python train.py --n_layer=10 --d_model=640 --n_experts=64 --experts_per_token=4 --d_expert=128 --d_shared_expert=256 --activation="swiglu" --moe_layers=[1, 3, 5, 7, 9] --router_score="sigmoid" --normalize_top_k=false --routed_scale=0.5 --balance_loss=0.00242 --balance_bias=true --router_noise=0.1 --init_std_router=0.00608 --lr_router=0.000295 --n_head=10 --n_kv_head=10 --head_dim=64 --vocab_size=8192 --norm="rmsnorm" --norm_place="pre" --norm_eps=1e-05 --positions="rope" --rope_base=10000.0 --rope_fraction=1.0 --qk_norm=false --attn_scale=0.125 --tie_embeddings=false --parallel_block=false --init="normal" --init_std_qkv=0.0159 --init_std_o=0.00355 --init_std_up=0.0159 --init_std_down=0.00216 --init_out_by_depth=true --optimizer="soap_variant" --lr=0.00144 --lr_mult_qkv=0.7 --lr_mult_o=0.662 --beta1=0.95 --beta2=0.99 --lr_head=0.00568 --grad_clip=1.0 --warmup_steps=200 --schedule="wsd" --decay_fraction=0.666 --decay_shape="linear" --final_lr_fraction=0.05 --batch_tokens=[65536, 131072] --seq_len=512 --doc_mask=true --z_loss=1e-05 --train_tokens=545900000 --steps=5794 --dataset="wikipedia_en"
Below are experts of layer 7 (counted from 0) of a mixture-of-experts language model. Rows are named router (the router's row for the expert), gate (a neuron's input weights, with its number), up (a neuron's input weights, with its number), down (a neuron's output weights, with its number) and show model dimensions 256-287. Each number is 128 + 24 x the weight over its row's rms, rounded and kept within 0 to 255. Numbers have three digits each.
After each expert's rows: a language model's description of what the expert responds to. This comes from a sample of Wikipedia text that the model never trained on.

# expert 8
router:136146101134075151114120108123115121183135114150095132152128133121128085102170145140094105198132
gate61:088151180109130154124158122133116142143127156156115115102132160110111133167135136133161144134138
up61:087120097131123112125132139128137142156136116175081103160136147113142139099112148126157156114113
down61:137123131082119105155160157142131125116117112083136093184099122123113123114110122140130134144144
gate62:081132101159154147112088075121099140164147143148137158101121127140100143134112140115130079156139
up62:160124112127124138150132146127131142112113121177149127118117158094145108131156094142142157128171
down62:127104158127134145146163162112097118171098144104141127138131140123129156135138125106130128122140
gate63:098138149141106091177111155123100099122147102103119086146133099116129128093098092121152112144104
up63:139127095147165116074168091115120128122079167105159147121131163127138107162158149136129116110143
down63:121095132121145142120095120122147119116126136111137142145127112115110157099084122123087127152126
gate64:155163105133149087122119125103094134189091117135125131116130132114171127150084127124124099150161
up64:114127109130104107147137106139158108091162116144111115120133110129087117089167175135117153139131
down64:109119131111129123115140157134137102106155136116107152155160139092139155107104085117124123137136
gate65:156101115128116125110110143104130117194095133114115083116086136140131126149120122121129119132166
up65:101117143137125100161129111121117129134119129125142173151139101133091148081103140179126121122089
down65:112142159141160117118127112131107144123121158104118128071132085117124145136110107125162138102116
gate66:105143138142141100126167151134136135138161129139087150153105118093142105137171148166127146125131
up66:145104080107101132125116156148089114116133128151113150110094101134134123137124119112129131100138
down66:110108160107143103151158105069125131123129083134148130103174159156136113095153130141103125081100
gate67:133153104120138129148152178145156107131119131141136149117175101107152109116114145115151117144125
up67:122142102144154087111114143146150110128160123098121144139123156142136151097133119126134106167143
down67:096114110109151159095165065084108140116082137141147145132155074126132092101126138137153132094137
gate68:142111115138138138122105135102116155139119093156133180133126121171141157179170195151103136149119
up68:114126119115164135121112131102111155091144089105129170121088180095120163073139169145148126135149
down68:157146126087132093103116157126150143144159131119138095136121118178129139127134180150143159131139
gate69:125138159120131113096095059124099105115143115087112145121081117108100116119151133142145117095107
up69:133144102140150143122119135148137133185121079123141124126111138146129126131133173135089146097191
down69:155129085065114113097103135134094095101111100103126161160109113116103152134125124138141132104110
gate70:123148143113169146139101140132131112160119130170150131166129139126105130118094172154155144166104
up70:120118116109139077140173110164101127108186139124131145104136159159164104059153141106135167162162
down70:122125119105151147125076113112139137179120128107145107141145106118174165129082086146129099126140
gate71:124130103091125111154112163150106106100093119123146129124141108132111146114135111128120142132097
up71:158112137117115085130131158131136120095108135133111169133171131090120128165151128108086065166104
down71:137093102125118112089132160114161133156113091089111153118154164130142111139136124181097133164139
gate72:099106117139104136140158146090174124139160111143106136121121104145138137119150148142092122120141
up72:114128101092160099107142067155139131119105113112133124100135140114133181166062120090139136133076
down72:153152149105141098118122093145146122142169147156182093122150104121134143175109117150143195103121
gate73:144161181121134125138143144135124165154111178122129145142092134126147111112138100106136128133124
up73:102110167142119131121142142098129113079128144150126120105113119140135143112108087113120128109115
down73:141131123124098151126097089121110135158131154115137117117167116110142104199131135132150094099161
gate74:182116079084157150134149106120136092104147147135110118116165126085146139126202114131129119160131
up74:163125103099178105139134099131161109127141122165083100154137114094120128111157117130132128139137
down74:123093116116141150095136095125154137104137141051117106143169104114109144105118098097136145106158
Description: Prepositions. Prepositions linking phrases in running prose, mostly in, of, for, at, from, after, during, usually before the, a or his.

# expert 44
router:143097067112107110113139114126102122160108160163129129144145122136132104115155141135107132170136
gate0:157154154100151141112109138082116127134133124123105119185131134141092172121116102140121102105129
up0:119132120081092062143138085162091179160130137152172144135151144142154134114140096123134141124129
down0:152152119120108112126158121155111167136108117157103167117121136152140092086132146103111169114162
gate1:126086108122125124107118086125126104140092136148117159145123102139100147105128147141118124146167
up1:158123131143127109135129139127105135099140127146158124142156120132144151097146173133157150158103
down1:130139131103121107106128121146109107122154162133165134160104123169119156146121124137110062145130
gate2:134142091113108100154131138107142141113144165147162116137117107091102106124146172125149134144122
up2:099131112168130114133154142145137128122129152107150152109137146062146143131147152122096119150115
down2:103144162142108105170123136131114146114151155114152149100096128149123125088124164126162127082085
gate3:095110130137127131141144086089126156111089154130110179130114143126147130131160165116136162150128
up3:108142136108134108177139167106145139100140106133111079156158123152146094130119110161137122141104
down3:142120122154103142137125162182114107114144132149108180113153126123079106123119154116095153163168
gate4:174106116090119154101080100121138093128098151132101122188126145118103127154125156154139147113130
up4:091110132130098149132120083122094124128108125127085110169110109118125141125087155165107135122123
down4:101124105104144103140103084105140135109118166137124131154111153085175097118105132115118134099114
gate5:117090147135157127079166134121122137133101120124163115133133116158110155155121104123139143165087
up5:117152143149137141100117132150094188172069154107149145134145137123126145123136131112123158113112
down5:135168136096129111164108123104137144124141121162107155128134164152150105118129126133094111127095
gate6:165124191173119094101141149130123138122112139157119164167149136144113145133128112124137132168108
up6:144149147160095145139145084121111145089122129122173130131162134186126135131130107079158146108116
down6:129154098113086132143114127157121104134094140116121120079149142124113133126185128108160100134126
gate7:110132140101145145145186115096185128089117108145131116133135120187146111096110113111120082155115
up7:116151150125151162130146091097153107112156100112121109137114092158098123138139092080124145138155
down7:151143110106076163141135112115126105142102153119132114125113093163152079132123112097110130131137
gate8:113096115095114125135132148092160154142146160116113076127152094115151140104121128181151127169104
up8:158148166139115134087102161165122132096132138118110141133147168112133131099176129114146173132133
down8:094119118122153157095160119133125147121088128105094125100151117102103105173099123145140159147132
gate9:144095113139105157153141137164141148138125094145142128121129093114117138125166112094122110130167
up9:116122143109136153124099073088147145161143123169169151097106109099092071152116104132118148137133
down9:172135120149086121133184113143138150149144168118171107137141118164118125161154088151120160117152
gate10:129117160121136132137117128118173113149126159147113151135137119118122128139165111083159121117124
up10:114125138136123130092143154126114180176103124125100133109120133135131186116083161129124146120124
down10:106146111143098100094126149155144136107135104116161132119098107156150122116145124131110131109127
gate11:139129102177166118138131134108129135126150118167114136121122175130144108118131129109086120115149
up11:116130115173106118119121124155114149112157113091127119110128068149154145122114144118130165103133
down11:121109139120111095141095082102137133152182097159108129155132111092097126095173102121085132111178
gate12:077112147128114104099145088150086136122160135085143148155140162104127122129158149159107147134153
up12:161096124180146155125145111102139138107113100090104145145132110138165131118146146111099143148157
down12:116104142132112131086117147114162139126100141158177137119122129136141119131135103159146093069134
gate13:102102095127104125122155138121131099131112121154082150157153151147129107128113122110108110131124
up13:129117123105106140084130136121086135115154121136168203109145103171148198143093122125166103136179
down13:125134114146107158153124098141123113112162101141138163137134111099150113114142095105057156143096
Description: Mid-name syllables. Vowel-ending syllables inside foreign personal and place names, such as ta, na, za, ho, ja, oca.

# expert 13
router:155120097151175141113120109141107151150173126158140109154107108148125130150148134083139159133143
gate61:124124151155145159124139133148103136111135160112109106106114107110125145142126179116114141105142
up61:114161080179115126102116130094131132163126233096116114088113209139144132105160124129134108156119
down61:106122136164141121165154151175105160121148163126130111121089138128127143146155101131110152129149
gate62:150104116177151156147108102145119119129138104092144158190119096139108098131125171138112162119130
up62:143108092108101120136120184087097129073162130113120167112111139118177133142134110155174146158128
down62:163157096158126102129125123119105167103138125108145070111156134153140126123117098145154149129124
gate63:148145109164129102105131148121148109103165129163127094127135119154138160104142099094133134122129
up63:141119078131123118155157135105112141140178114158069139107148123148079127128126098120149113094131
down63:165095091174107122125132158172092110088156151116124096152153151130149122111125096083104119116124
gate64:115106147157126124152134140138124140129144079152121179117128100111140078079150147144119167117112
up64:132101148123152139138110162112107141156116152134152097100114103115132140088104117126139170102141
down64:124147062105119102125169145161106135115135135138100147100082104171105182103116119122120154141152
gate65:148114110097096148105121126147142136156180120156120136129097086129115075141153138139103122104124
up65:110119089117138144123122130065122191128122114113153142126118087117161119105116122142111175114130
down65:139161156122085149095139124108115146129123123134180182126157132136120125194145137129142166160106
gate66:097138104143149146172143127141093128104118120138142124138173074102132163127181130150143179128145
up66:100168151155142105164086110095102090146132144122125133142090086088084138157141133096086136156126
down66:107110147118107139133121156154140150148114129124120137152131103143150122121124157126132121168142
gate67:153160130144138154114165121110100132164184107104078147134123143140131103134134083135160158099123
up67:144106120143124153149124129142143109102126126134113132107129133139155132168096095132136132140109
down67:135170137154144094098134170154132171127093112164095130110076138142149143088125129160108145127122
gate68:141145135156130158143111126133141118124125143122165107106133119112140134120128094137146163093130
up68:119127106103110092145113149141123117101120100132067148116110164138099118124139160139139118142144
down68:068103155143099133113131148120144128130141140124074169148122112117091106144110151124142132116141
gate69:133149170104141110169172115107134191149152123151110135097134172143121112190126106152174152176120
up69:152119140146110061110141144124133153141131109112127128087120152130139128124095082174178129138125
down69:159156129120147142066153113142125115116120150179141108141125116125112145176140171138120127184135
gate70:140092093150114111154106093158112106180165088187123132132093144107118145115113149159115142149146
up70:136139124122155128099169095129102102137152136155112128155132139119138129147103178132112127146116
down70:163186091133154117105156134115148142170168138136147107130092135116128107150087139120109138138142
gate71:138152168105086114109101116118111143082102141154121116125091112127113137117124141130140148142137
up71:151144143112129141116125111136107136099125131147110101132086150122102134128152125109178138156150
down71:108122083089130147130130113156126174171087124123128143131124103173154140156124137111116130148106
gate72:137102093112179155116103102105151137104111155150141134108102136117136180123172120120174171113120
up72:119142169079134152108107107143107119114155135141133152115104095132080120135116129103115152108094
down72:102114124125165079142124099127123130143154118123138136082106160097140127121125130152114096145131
gate73:118095159164137148135111122168094116121170129122147124095115132142140073091140162180164158141110
up73:164118178112159198102145149136095164109134134146135117130127109129189110120099143142122119067094
down73:130144171153107113096126122095113119150130131150131143152081111144100156141137149114151091108138
gate74:149114125145166137146170131154104124107122122133098158140115161134109112144118152138164132142116
up74:137113121104102146140094145174136160124149081081145135076128126108120151096117132133121111114147
down74:177136096076123157173122128137123104135145137092125130107161153145111101113123087143133108136094
Description: Possessives and prepositions. Possessive 's and his, her, its, their, plus of and by linking nouns, as in Tsar of Russia, created by his.

# expert 15
router:126143126101150158143151105127116171129113122148139108157152153148154141166127136114145122137095
gate0:131114122136116133179125116161093165104167124169130115140104117126150109163142126138137174147118
up0:126129155142136165148139076119118062131110138110134159125102105092088128156141139131143128103182
down0:103131130092148160084130102113145135130146108128148136128099115110094143124147115143122095126092
gate1:103149097138104200150110123139179125149122125152117123161137078168135084153124141152150143139110
up1:158169117119115132118199129132104130092092080123101120120082183144109131156122100172177151073103
down1:154148134133124129108125101094138122109124187141102133122097143160124167119121156146136153116118
gate2:159136128144098140147113112125158146169085145139123148134094146099126170120107123111117115117121
up2:114105144124139107109174147156120095130128107140131141155127133132127115148136143102150119151087
down2:129134113102162167089096127153106117084132153079120116106137105167102116117138130095154115131168
gate3:166131102091191117152124101158142116135131150104130116141123112156147137106123141182126120161138
up3:169086177139148128091107153103110125103110112112165115139134126164114157151101098127134153141129
down3:117111112140132142137148127130146169115134132078125112169157120129114139114117101129134117154102
gate4:123104139099103110131135155092132116123110181144117115146119159111113186164134130144148118110158
up4:119191116142135115115137167097143135104117149105136128108142102128135135099115156113159125148128
down4:118117096107096161149127141139110103148129165156152120130147138097142182125110155146146109116118
gate5:075110105136106126129126125186154173114134158129152161171149133121087126128076108115105123179151
up5:089120133116135114152123139131125147122128159149150118158157154172122162125150072132141164142156
down5:090117120161114113154131148147145188124139151139137182128134155136145134113144108125149133144123
gate6:156139084121116144173157105129109195159106155133095125123192138112125172149103139132196136157085
up6:120130139103181126144135119101125121081144094106133131142183124180102121129135121113099132106128
down6:180122146163119128123141144111128127121150076129130129150117093082183123152141146117154129139107
gate7:097099109100145130150101132135155075096143118129087113175083175120130117156095145130191139144115
up7:170114145175146128098175164139130092089128169137120134096125127135112124139120140112116154136073
down7:111082114153113156146117158143142109147139149105111157094100139122098132094135133084061127115096
gate8:117106141153144124134151118114094132132110169133098144158139123163155136140134148160113167134109
up8:157133122113110143156144116155097140140113119139160151137126140151120139168078128158127137106125
down8:169131097132134061091106142151156166137102108129121135122108158114105100151163143123109145141124
gate9:144140124115167170111152117164109142103074157107128136108101169108149148160157135155147143090125
up9:137139188132154131103118115154135079125079144139148130087130143028139118154142147156113117115152
down9:136129123075120142087121113162105127141106146104115091118113140153148115110117138160172104111129
gate10:128146137155058132132107140104140121067140108137117091112140115127129136153125139165122150119117
up10:107125085108147171122132104160125201122135147129113168125141175116104133128096201116099119133132
down10:143163158133082143105144117167139124111120141146132148084187128106165099136112099120142149158189
gate11:129142105141157168157104101180131094147136153141143123164122135154121122124110081132105094154083
up11:114151164173118108162143107130158127111115116182170120109117083103089104114142124106119160108146
down11:134132114102093169089103154131107120103142117138129094113140122176127138120131106176110102108101
gate12:126128095109120124128165146120168155103135114120139130177125173129109147109142124094150164133160
up12:126186143170178141096128138124186107139147132090156138144122144090126133102159160124138147116138
down12:106096130150156155109109114111140097126159124087137088138099101100109138106103149125118144123101
gate13:149108150132161109121163145147098131132113119138126119173147170116124167128126176080093128090103
up13:084165149071087127167116149120138114140140140145128120132121094152081110139110107160123133159133
down13:107106116131082128097117120106107134073139120078160134110101081148173118121111157143137128151102
Description: Occupation and agent suffixes. Nouns for professions and their word-final pieces, such as -ist, -ator, -er in psychiatrist, commentator, director, politician, footballer.

# expert 54
router:125078120109126155114158124122154129150112155166177138150131134129129099124166121075093137130096
gate0:116120122138113141121107152105168092108134128134126099154135161129121078176138147181134153120157
up0:135149147115144122130160134125100147120139131129125153100130124100148157099101119114085099129121
down0:162136130097141123138181135116129167142087088138170138118125112128151123119111113103140146166149
gate1:110119145119067104150136103157131117088125149138134116135089138105143124117097176126094107111126
up1:114159131169119123107106179134139170130127139141130115139140167169164154154136138138103100107090
down1:144101139112104166112160140143112142115163172107132146163108177140123112145191062121118136129092
gate2:125097096172155116144140143110140121125137136119132112117127139106112128160128146120069106111125
up2:146121151116101112156104169156098123124140146134088104146168160108161072119112119140175100141084
down2:171149140156128144089143128143134118121118126154073088158150131138129168184122152147118122144136
gate3:147135118118104167128101141112127130140092169151138158128139125136123103103155135111153122118094
up3:149123135119119108130114104123123112153121138151159140137146133123127151097173140123154133111076
down3:135136131148135110122167155115099109147151134109118174127139126119165115105161069118119186122139
gate4:114116107113123102146092102117149099134178144165182143150123148138106113126130112111066111132136
up4:111101129127119172058143078098124108140125072164116145128105156102065130138149114152082132105093
down4:093150119115117159136089115118147161127081139143106092144149160115126142129103114129131106146131
gate5:127151090127116146099141135140135160100153124157158147144128126165148126088151115155155154124104
up5:107110150120139156148116114122125082177099130145109102127110120140115128119103166162141085120134
down5:142125064114087125145162125125147164144151168144163116134122134144094138116136132138107088124141
gate6:149094158177145096116129115092134112083113120135131098098133121110113099164137110141146123101126
up6:141097151149079108131140126096129105116135105155136127137158126100138132096147158125147151142148
down6:118142144136140107116150151093146130124097136146084148099107153119131143108119116089134152102124
gate7:150111160134130120090126130093162167123127108179109127131105163122089102160099120078131132145140
up7:104146117147157114172131133131157123119118159096131123135115105111109180125118121141139125106149
down7:116139153139118120122139135147118117165139138101115159130145143142126123141154145132093120104166
gate8:161092119106141156133131102153137135150134149087160152146105120114142133109133132143132127113121
up8:104111111117173128105109118092125104127118151103094131111165127169170141177126123134114130127119
down8:180109157108092162134163141173109115133132120127139144158155131163106135099133176120144096110112
gate9:109126120082116117146126116084165118156111089155143106125135121112128098139101156151119122119126
up9:115158118153122100086107062114145154110161097118171141110118114117116151129132124119107138084134
down9:122128149092138134110108139145132081118102119116126158101103124107138124142137140135150096107119
gate10:109121114126091106115136180107094099153115160111111088126130127138130161144163176095133100121086
up10:116144142103115167149144094146162126122133114151167158121140111121158183108074109169143104085152
down10:122146099131133152099137125105073122121149157094110140132146128154121134118103126135155130102115
gate11:095106107125135112089134131119144140130127163094127129135126136119113120109125113125129074116135
up11:149125150141150161147100141164110144125113172164131096121188134116165134150102134129165094094155
down11:145097137125145168134121176117117113123127119127118104094125121113100165137105129134147132100149
gate12:137175128120099108133129102139176148123138105153103111143149137095169114154197120112137131157084
up12:100147159151140102129140132137146132150158108156122144100121114117175058172127122129152126209101
down12:089139124107123132149081104126159153128140128097156127124113097117107143128122157152080095141117
gate13:131104116105140110115108128151176107146118152110132137090193162145145180120161110118134135136107
up13:135118107111145118143145119092169129176153117170102133153146137157136120156122151137138131096101
down13:149128089106153120087130074111131103151126118139080169185130144145112136125124133114124168117128
Description: Mid-word fragments. Short middle fragments of ordinary English words split into pieces, such as st-ur-dy, he-si-tated, ste-re-otypes, as-ho-re.

# expert 7
router:169147131143135126145137112120155153147129152156163154137125110156120114147158133136139092159101
gate0:140099142196126124158179115099128144135141127132174132086128064096145115113096096121117104132163
up0:131123110124138116119093161142134123091090113135068138130075139136123094147153155138109143096130
down0:110136113142114146127109131128113114201113079134139090152110142137083152144106140141157135116117
gate1:136094107085130161121116132157154150084146080178141127140151138126133145111127139146143133142127
up1:087144116163144082136099114069119117142116153128103114129098150142160137139134134131118149172102
down1:160137157128127072108194180136099102107160113153110090122098165099173126130123161127106134114122
gate2:150115135155144127134105122124089131137129110135129149119133158124133115179122141127147147148149
up2:104124108089076141129176137146144125131135122144155120158101116146120139101106152125133097138075
down2:090120093146089180146145165113133149142074132169097146138139156120144101139114186111128130139120
gate3:093169128112163138118117111119155142109132141118110136150105151124147129147154166130120144148107
up3:155120126144138114103121126134149150155149115131119128086168176127114159100155146105132180077105
down3:120123108137154148129135163145146138176127159104139118091095115127121165125092123119117117135121
gate4:143138149143069158120116129104119142097182098130143085119114107168120116136081169152111144169167
up4:158161163134105162143125127124144175111181105101149141129131148114126099116128125151145134123138
down4:128158161143054097147199137145129143108150130119171150121124155165168118108141173132110153108124
gate5:137112133164117112128136142167103108162108130172119117116119085154139170153164106154132132134114
up5:098163111103109162133124118113085141143132101106116131169155131109116103129123144117142146120204
down5:102150165159097112101135131127097108139160107148147118139110117126120117115131157125172136140136
gate6:162157133116106147120157134101130078114121118123110132116126142169102140150120148134121105127133
up6:114169134121153141117117152098136125093156121144115158123157101133125157104141155112157107129134
down6:125095130128133139141084106103141129089143116094091126101170117107135134121126123127145150109169
gate7:134120129117142125122128143157142123096106132121108139169136087129124094122148147125154168123097
up7:143126142125129145115138128107129099171149100174139127117123126130126126144116139093130156163083
down7:153077121127181098121113150100074156128131119097087123130154128147106187189117166131163141121129
gate8:147108145136142106109124107128122145136128126107117124163130086127092147104080113186114150144121
up8:112155105125137092109188101101115119105126175102116096176150106132122144114130134173139112150154
down8:107114126127124130157122108160111147135106150144129157123095098110114085142156128112168145108133
gate9:124126165111172131128104098157083122113162139115119136151141091175185099132160131127131136129142
up9:081143156125157158141184142106119122110128123104153149156094100157150147122168144126160124146145
down9:123120145127105110121108118127133126129140144109117119126101104108170141135124133097122086141163
gate10:145156132081166112109151101116102163109132106128121107148120107147110110132136108154124138171158
up10:150102158122115093073140135129141143120098118126161158144083134118114106091133139165121140165148
down10:114116104128115123121168141114096115146131134125111166090153167169123110106121119146130138120155
gate11:201106135147134096123131151085137126081128128129133109107089123120121080136144143110138151150118
up11:086101154066133135122166133128158119181142112079144127142095139107139160132129158142143129118113
down11:147118120161122108109101166159116137134104141125116170143171138104124151142118155117183120114118
gate12:108107113160108126092112132147144092131123176087145113129108066148128111093148131159135158133108
up12:142134135078139133146138151123123144104120061176139127130135165095135129162129140128124111150156
down12:130114114159116094141092082089156159111110082132127093122144130123066147166124119170093076160116
gate13:112126128124142132130095133116093124137124138117075097136146185103168097139084182142129161112120
up13:092059151111150159166152138141089140118091103137131106101124055151063111098133088141126173176125
down13:119146083164161109155184117120146149101099137126183142104113139187103135086132128142114134105109
Description: Infobox field names. Field labels after a dash in spec lists and infoboxes, especially vehicles, ships and stations, such as Power, Class, Length, Date.

# expert 17
router:138102111119154116139113117159148157127116148147136126149132100113143073142146135120097108152115
gate0:121102112075113115156127098152138112103130134128111165141110148139110142147169118091117066164123
up0:144128153099132086112106109084161113128102124088112144066136136120140178148139117193149119107133
down0:131147152124115148166177160129148108141146127160122121085152136161084129113114169122088139136127
gate1:098116153040140096143125093141114130129100173154157122137127096117093153119121107110111157120133
up1:121173106184094127135121138107135120140146094151073108098118153110183072165154172128117130122122
down1:175140174153140116126143143091117121125120174111146152134137104122115109165156134155086128161122
gate2:099138142130128133083149129169134141132124157123072164138140166145119100133173137101110124154112
up2:156088108119155075102106123098144149162102103129090145150144117127092115124167109123127145114162
down2:126110162143128120130138127152155108147149113153129147092121131162125139139123142162127119140144
gate3:127142150120130152129113153113151109089066160113140126168112098073128158109152114131099168109138
up3:112145132148176146100152111128164108152156171115136099103175142144135123115146150108148090155086
down3:130100152145149119110155111126130146146102122144123153163130155132097125136123110143137164156114
gate4:132133087137115077125122144140137127153141150123137069155095136087133143135122143178122143120129
up4:144119191121153168120142134116140167097138081086144177102144145127093131160123111091122131120159
down4:147166106113134132149109090156163157104118134137150145106132128156097116120108119162147114118091
gate5:161119149123176153115143126138106116090151162144117147152127087110129103123131155140137140121123
up5:130112147121135142105150128117122118132120141151141158109155105132133104096127137121078127106103
down5:150125154134149127124161129086175108120112181124116109124133113155138093115114127143124103096085
gate6:109133129160121150135169177127058126094120153157159112137083136146149165149096163137172179083092
up6:123134119109182119128173133180111131120106144158152124108088080133122136108113170162171123101100
down6:106126119162111156114186129193115099107081105125124111118109134115112156160166161106106115163123
gate7:124152120091097142137119127175122129090126156124164116146080166131161102137136113138130119144148
up7:103064124146138120128119125122134119089101094103125111139126109125142128109146163147123150118114
down7:134077146132141127085136178111143133142131135117109151122100159122123085096111092114108119134143
gate8:115162099131133127159139122072141077090140126136096137169109105125092124112097104143147111151126
up8:146159110191141116166131132159103168143163155148122117093113105149110148113146094150152131152127
down8:134160131136064151144101142153149144124141125134112154096138151151137154090168091110134090123153
gate9:169085132144116145130152145090148160141160152107129119153141139173100110117147139100138110130134
up9:169119114128119083145144101086115147129111114149138132120091136097155105117141113141144092100125
down9:131104126134101151171134143160181143117109096149144106087134140143107134151100157148122156106119
gate10:097122138134185133143096132110135160123176160105125113119133133129157155147116173132115148159111
up10:116098144089129134119138143125144152141121113133165133135149112150107126149185128158137145134156
down10:150124112113137142124123120137120104138094116090127138122169151121165162109080170126158150171099
gate11:114153143132139164083189160104140146140127142106073148137140127152132154164093128144103130163150
up11:135146106119108104137076088109136146129149126141157137082140124115130136129126150129165173131134
down11:128077150101109122143109111124115074153144142142180100112161101119157136149158136114134165104096
gate12:099121109146108131108158152182126186112133135105148139117130168140116148190103100121098112142125
up12:113116140141106136157136118136111157143157120087123122126150204141113139174135096151115126107109
down12:134111097125133103158124122108104105164112167127118120117144117112135121139045165113105111134125
gate13:179122109135105088133098091119132162111107146131109151166124146135148113109158142111110140119101
up13:093142143126137131114182163161155081137173145110160099099147133094115153158083125144144120112137
down13:128154138152117092121154087105154131148157125103126153116137137116138137151096152150139105102144
Description: Personal name pieces. Common Western first names and the letter pieces inside people's names in tables and text: David, Richard, Rafael, Mijatović, Reginald.

# expert 58
router:117118093067156140119140103129094143151139159155116156148128121147125113136165158081125076148067
gate0:131131118088118097110122140127067135136162115117137150110106174097149142138144093115142100136086
up0:096108126184141110129147136079134150126145122138152139095136148118125166160129115122098107127121
down0:177144141123125122109122111121169120139157138081130116138164120165126118118158110155112126130145
gate1:121092096112178106126149126143123152118108140104146118126100139077123114098125123161102149129179
up1:120161157191127096155166128113098174123120123138115157133185099110091138142132102142130130118144
down1:138129113123106168080106137133174138133113115128113141125133147092135131124150146085120122129098
gate2:109157127063150111098117129082127151127155133137145133125114126175116122115141149102103105152129
up2:125164115120100115137170115069136135152169162075143126128152129159129126137088092138119116155108
down2:165142139105137081103128156110125108110168083145118106105155113119134152106114138162116132141102
gate3:137102107118109116115114109125153133113137146109100122138157117109073134132155164103146069122089
up3:155112105103132117152103120139109093144109143117129139124118100116120148133130115117136123169161
down3:125098117114142132147139176143084105142128137102106100078122135115174105183144128154095142094108
gate4:148121150112114135141147125104125160093147089125137151154120135139137120108157143143139123145112
up4:160140074124091124116128101100158169132132119125120109133119164124064145125147096125152120146101
down4:134125088095097120169123143094139156117153150144107111112104133116116089124110159093101156112180
gate5:100135151112122111137136087122177105099136072118101106124146136115163128141133126172093137121118
up5:112130122129090113112080126160110135169121169160150130143121143124145138117118092149146108122125
down5:110136158123122087130135128155127108130122141118118119112124128153156048159086123095171122145147
gate6:094156157135149101140084134091088125154091121137162161126122143133140110163121145151133107163156
up6:167138150152093148147136109128200117117104129150096130113145153117132111076125121144117159108114
down6:164088111158125148112132137116143094142118167151079140105107070108080120127144096129171130135138
gate7:114112172132147123163160135084149141099137161104115177133097146122133129130129158153145112129088
up7:131101143157098110097155148133124129140062133148124111134125100116162135119130150103107121113165
down7:118106113129109078122131129147137087140118099133176160136153112069190161138137159118131131167127
gate8:109135105098111129139124106122105155121101162143130131154090107136137123103116137136096141165138
up8:128125168138177132122140097104130130159164121157128127171147106105117110126084129111126124090128
down8:137198136144101131126092106117152092127070124139134136095143158161133132138074078095164144136185
gate9:152164105155069146152137142129149137143112122115116094139138154120162111131126160130137105132127
up9:124147122128126134108110149124128144085129137139106141135139186158105117090124110097113132127136
down9:137146133117080126162161119162163124115150115101138163111140145134112191137108120080102141137155
gate10:121135124114117158118161126111150129121158145148139142088092110156127133142111112103112169148161
up10:136129103164152186098137166123104118117155124106117090125129163118129122116134069131143141137162
down10:138093118177110187149130161160103122122150124134138146168088175127118107147150123124116159135174
gate11:135126097102145164097120185131103159096127116109092118140130143088102126157171116133119160165124
up11:121119123119117150109112135139133124111111113132101099125159178119087135126169113167136150130133
down11:126134137163153124187096093122121118123107146109115152110123103136166171162135121144149127111133
gate12:106136138119119120117150100154108129109155141137134097130095135174077173160096125111131138176147
up12:117134134108102114141171106145139142144147133129125109112077102143100178129084144111151109124094
down12:172131129166118135129119163083128126124116153098130096135136086124126099131130162146086172125126
gate13:162118142095109114147125121168129192135074137143117124098114149102139139140150144129120143112100
up13:126169114164131146094115141158112131142146142149152097103150124112149097160105122104123144125099
down13:148167082165140137074101098131090135131166114144141116142111130077097116140111125119098107133127
Description: Latinate word pieces. Early fragments of Latin-derived words in law, politics and religion, such as cons-ec-ration, legisl, constitu, ec-on-omist, cyberse-c-urity.